{
  "n_layer": 10,
  "d_model": 256,
  "n_experts": 128,
  "experts_per_token": 4,
  "d_expert": 48,
  "d_shared_expert": 0,
  "activation": "clamped_swiglu",
  "moe_layers": [0, 1, 2, 3, 4, 5, 6, 7, 8, 9],
  "router_score": "sigmoid",
  "normalize_top_k": true,
  "routed_scale": 2.0,
  "balance_loss": 0.00287,
  "balance_bias": false,
  "init_std_router": 0.0236,
  "lr_router": 0.000932,
  "vocab_size": 8192,
  "norm": "rmsnorm",
  "norm_eps": 1e-06,
  "tie_embeddings": false,
  "optimizer": "muon_variant",
  "lr": 0.00624,
  "batch_tokens": [32768, 65536],
  "seq_len": 512,
  "train_tokens": 381000000,
  "steps": 8047,
  "dataset": "wikipedia_en"
}
Below are experts of layer 7 (counted from 0) of a mixture-of-experts language model. Rows are named router (the router's row for the expert) and show model dimensions 0-255. Each number is 500 + 50 x the weight over its row's rms, rounded and kept within 0 to 999. Numbers have three digits each.
After each expert's rows: "comes after" lists some tokens at least twice as common just before its tokens as in all text. This comes from a sample of Wikipedia text that the model never trained on. Tokens count by the router's weight.

# expert 111
router:473593517533433481428492550564398602468508506530472453478461523493447508417420473447422489552492466579583473489385476574444517543479431551446476431490624527537582433511469569520515494514548549459515508410580587500477560541403514565446497497659506535473615492503511504567463501482525526458565524500552456494522475542557575403394430562443496528593473434564592548510508527518414538447411487449505448583523533473585506532529444483524552512486529610481468486511474544526439480570446434542462495434500394532497470529532567504537539490522485439437520508427545503534541553463407438565538484502438458445485439489421480459514426523590471517477447492494476505510580461453524492450501499468448492449518535532518575415509451558587547491565526473501415495490474458572532436527436503
comes after: " |", ")", " ", " ·", " United", " Win"

# expert 69
router:517525545531540519463418482557531633472530523493494513487489504498461551548505458532566493487467527491516541466519462554503534553579483567460446507557444549455526544483492469429503516543513472484516463521547541410484436499503578442525492505643469490432555570486491364580515559477545467584589391492412467550499471505509538475495566499470439446439555530534584472481497547533544489428440477461543427484474486502514471473535486429598583566568514493372498461503417560534369541501609408541451576502594450510588528532439479598584509547463549502460465480519536498555560499467458513582445479459551511468512545498410449496493443532454469543451411363543480409541539452527489479455459376572523483600505545466505575407470539522590558542551490519506453531504504510481442515570467463
comes after: " to", " and", " was", " he", " were", " be"

# expert 46
router:490455547491549527496448503551523487520489485484471547434462438525525485530390452483613431497470467498549479418493560610460469604551480479479502482495461497565509442534521494419495519444475473456554488516512498519491461503490528538535605428562548523524543513389566445595556600493475415428480460507475444550562453483479496475463465451456524612499469488550489499467453523569536474571475456422567458532368566515514524390551519517543566489474420511406541530526551655493523490537526423534505519421572421475489473453502524421579627419506583498447556540442547619542514464534468482616484491502459388514518449529546424479501492497599404518459478559527543516476491448488443559488502457410509517550496529532491491484419487442543541486545480459540446487483462436530523341524536512
comes after: " of", " in", " to", " for", " on", " with"

# expert 93
router:514509482509485536531512569527512580419437542512440506456624544488544504546433406582544440461485445476593503470488549483447445525522531510431479538506481504520478489551566544489490574436460575448607499470536594482456539492476510436470465532491538539496621606501589465588444494576464504486480460431510528511484598493549505475406486514522472546530495500523488499542419459475525451514460560525506397549484522505545486480475545435599492571564426528437563446524453511544469552550511508481487479496504397467554541497587443545434521587491516461492537547449522487491475561484481451576548533430575570563526515561487424482490399455531557506475478488475569501560545498566534407503398464565460561612484622499486567377513426465510520524525460503569418510487479393563444525433476343
comes after: " |", "°N", "″N", "°", " 4", ".8"

# expert 112
router:516505538537468589500470494507495549471432524521497520553519502499421534577481433519465454411435443513613543524485470508539502578586470460538459483494431568410575509579504525506466502464430511465544464484580605525472481533449487486507464546461465505468664537521538408558548539471507480476561485539476412576510465536538388504431530579446537561600513353637499475452526517491469454493460506444531512562456537562556476519451439506579616555472509532459564484507516506443418478503533480453425558476503501408550501482519487610491537579533476467464580548495559564476449606526399405517549524457537548496478413491491371548474478543449571520455476417482452466600507493550526506472540492455434542566437502483494538427480471537532510479590509561496503503538534408495486433529569482
comes after: " 0", " ", " 1", " 2", ")", " —"

# expert 88
router:447516465485471472497429429432512466492457485472484547436530569492472529483506447480551458454447410435611511438455489575508494528458478422458510498442493505584588523515477539443504539517492459398506512435542484531451534557529594395525590503562448489483504531453573530561465462510459516499502440514512411595533554518583487527452416500568424518568489454552510464489491503586499383508443473464578399497308467487473540521530546506514515511520487488396594497498474571457498571532549612578459569494558384497469482551557517498570486591419547455496552430465549517569475491495404495495551480536525456523452492520468552469494553477475510494443410478461628578545460432465470521455597445495489486599552484493517493479471494522644545522455458444463523490543565496475544464562463447
comes after: " the", "'s", " a", " The", " his", " its"

# expert 17
router:455577469509399459419369471565471527445477443529523536501513528480549516452509461461537461589441497500561496450475537537453490493532478516448542586497475466443543400454509515470534556483510460505544515516491575574477528484531560492516505457490499471381670585485525492558426539430525529487636510446534487594605520534589561476400405525564470570497487422578518498396516408538502515480405478470545517498456516557497561439561470474558544556500511501444586510480444545439539552547438495546505527425493516469493443520494545610514506496595506509471503497413561485622478474454480491490441551473495515472516488509496506505520523463412590569497474445558518447541567483470590484457571441506502519596557451479494479471511458453516585439559469414433500392382486433516572493497521458
comes after: " of", " the", " on", " with", " in", " all"

# expert 119
router:518500510456530473449519579589454468480442515436438475448503484413437444505416452561524434395571439454498531478490467480468450561492587445476489540475433495519512507485482580550496509470545472470563617480496583512490492466551527518475548534550517486484529582442600480577494547416499482490535528485521503541507540517451548474486545545581451536616519520562613550400436409505522483495485481413518512437519473487611487546479483504546501551502569555466500490529491572518404501571552469464430574489465466486454466473463523514524540480561584502470506520423609506665514498554442485563521548437520449466571415446395453483418483469472623449585510448576527453599641538454432522422517537415486575480554520428497433428453532534467561476560470481522466519491528514533452490490445485
comes after: "\n", "==", "===", " ==", " ===", "s=="

# expert 115
router:493512532586438501485455454534545580483524547478511509459558428472503573493524494429567518451416453590535499467485449587499541652557449533517489513452408505463514487522523491492566527435529445498519411460551531406511562452445568503500441591613464560354602555499474437575483510483487490513574479549486535553517574561500481516520558533467513453495588488565542558435516550580471453473501470436473430501428495550547402513540504447631530504584479473462556441561416559461428530478564495517523502552522462502483494579538503572592514553509561524561453494503604456533546542454512493543462533567530508477445431522376482448450456442505531419531374426543458533516511512502508514417550499448510480570512512435521601419504477494577508567476492546471420526452467535484434488539474429
comes after: " was", " and", " to", ",", " is", " he"

# expert 74
router:489550518480470529537432633468498518503516502504433578472519502501466516506481498458449442514495430581506574479392507564522420538524511486428483541446547535515538439522584569521534532437472522479530467486491488512514490533491489401581569470560421591519569499434552441654531584528566442446544405557578448488518478511523446435547464466513505466506461468517521493488460504538460463513494428460587476574467523550488502442492484477567533487515523520401599489516553650454570565547568466444480592476565394499447529505518536487483538416407582527420527483477538574511469579584495470677475520502500463511542426533533440569492477469536560519506541527598501569531492399397534513459600464417493534526475450461462517537474445483512538479493522431435461459471486401533440442506473488
comes after: " of", " in", " to", " for", " on", " with"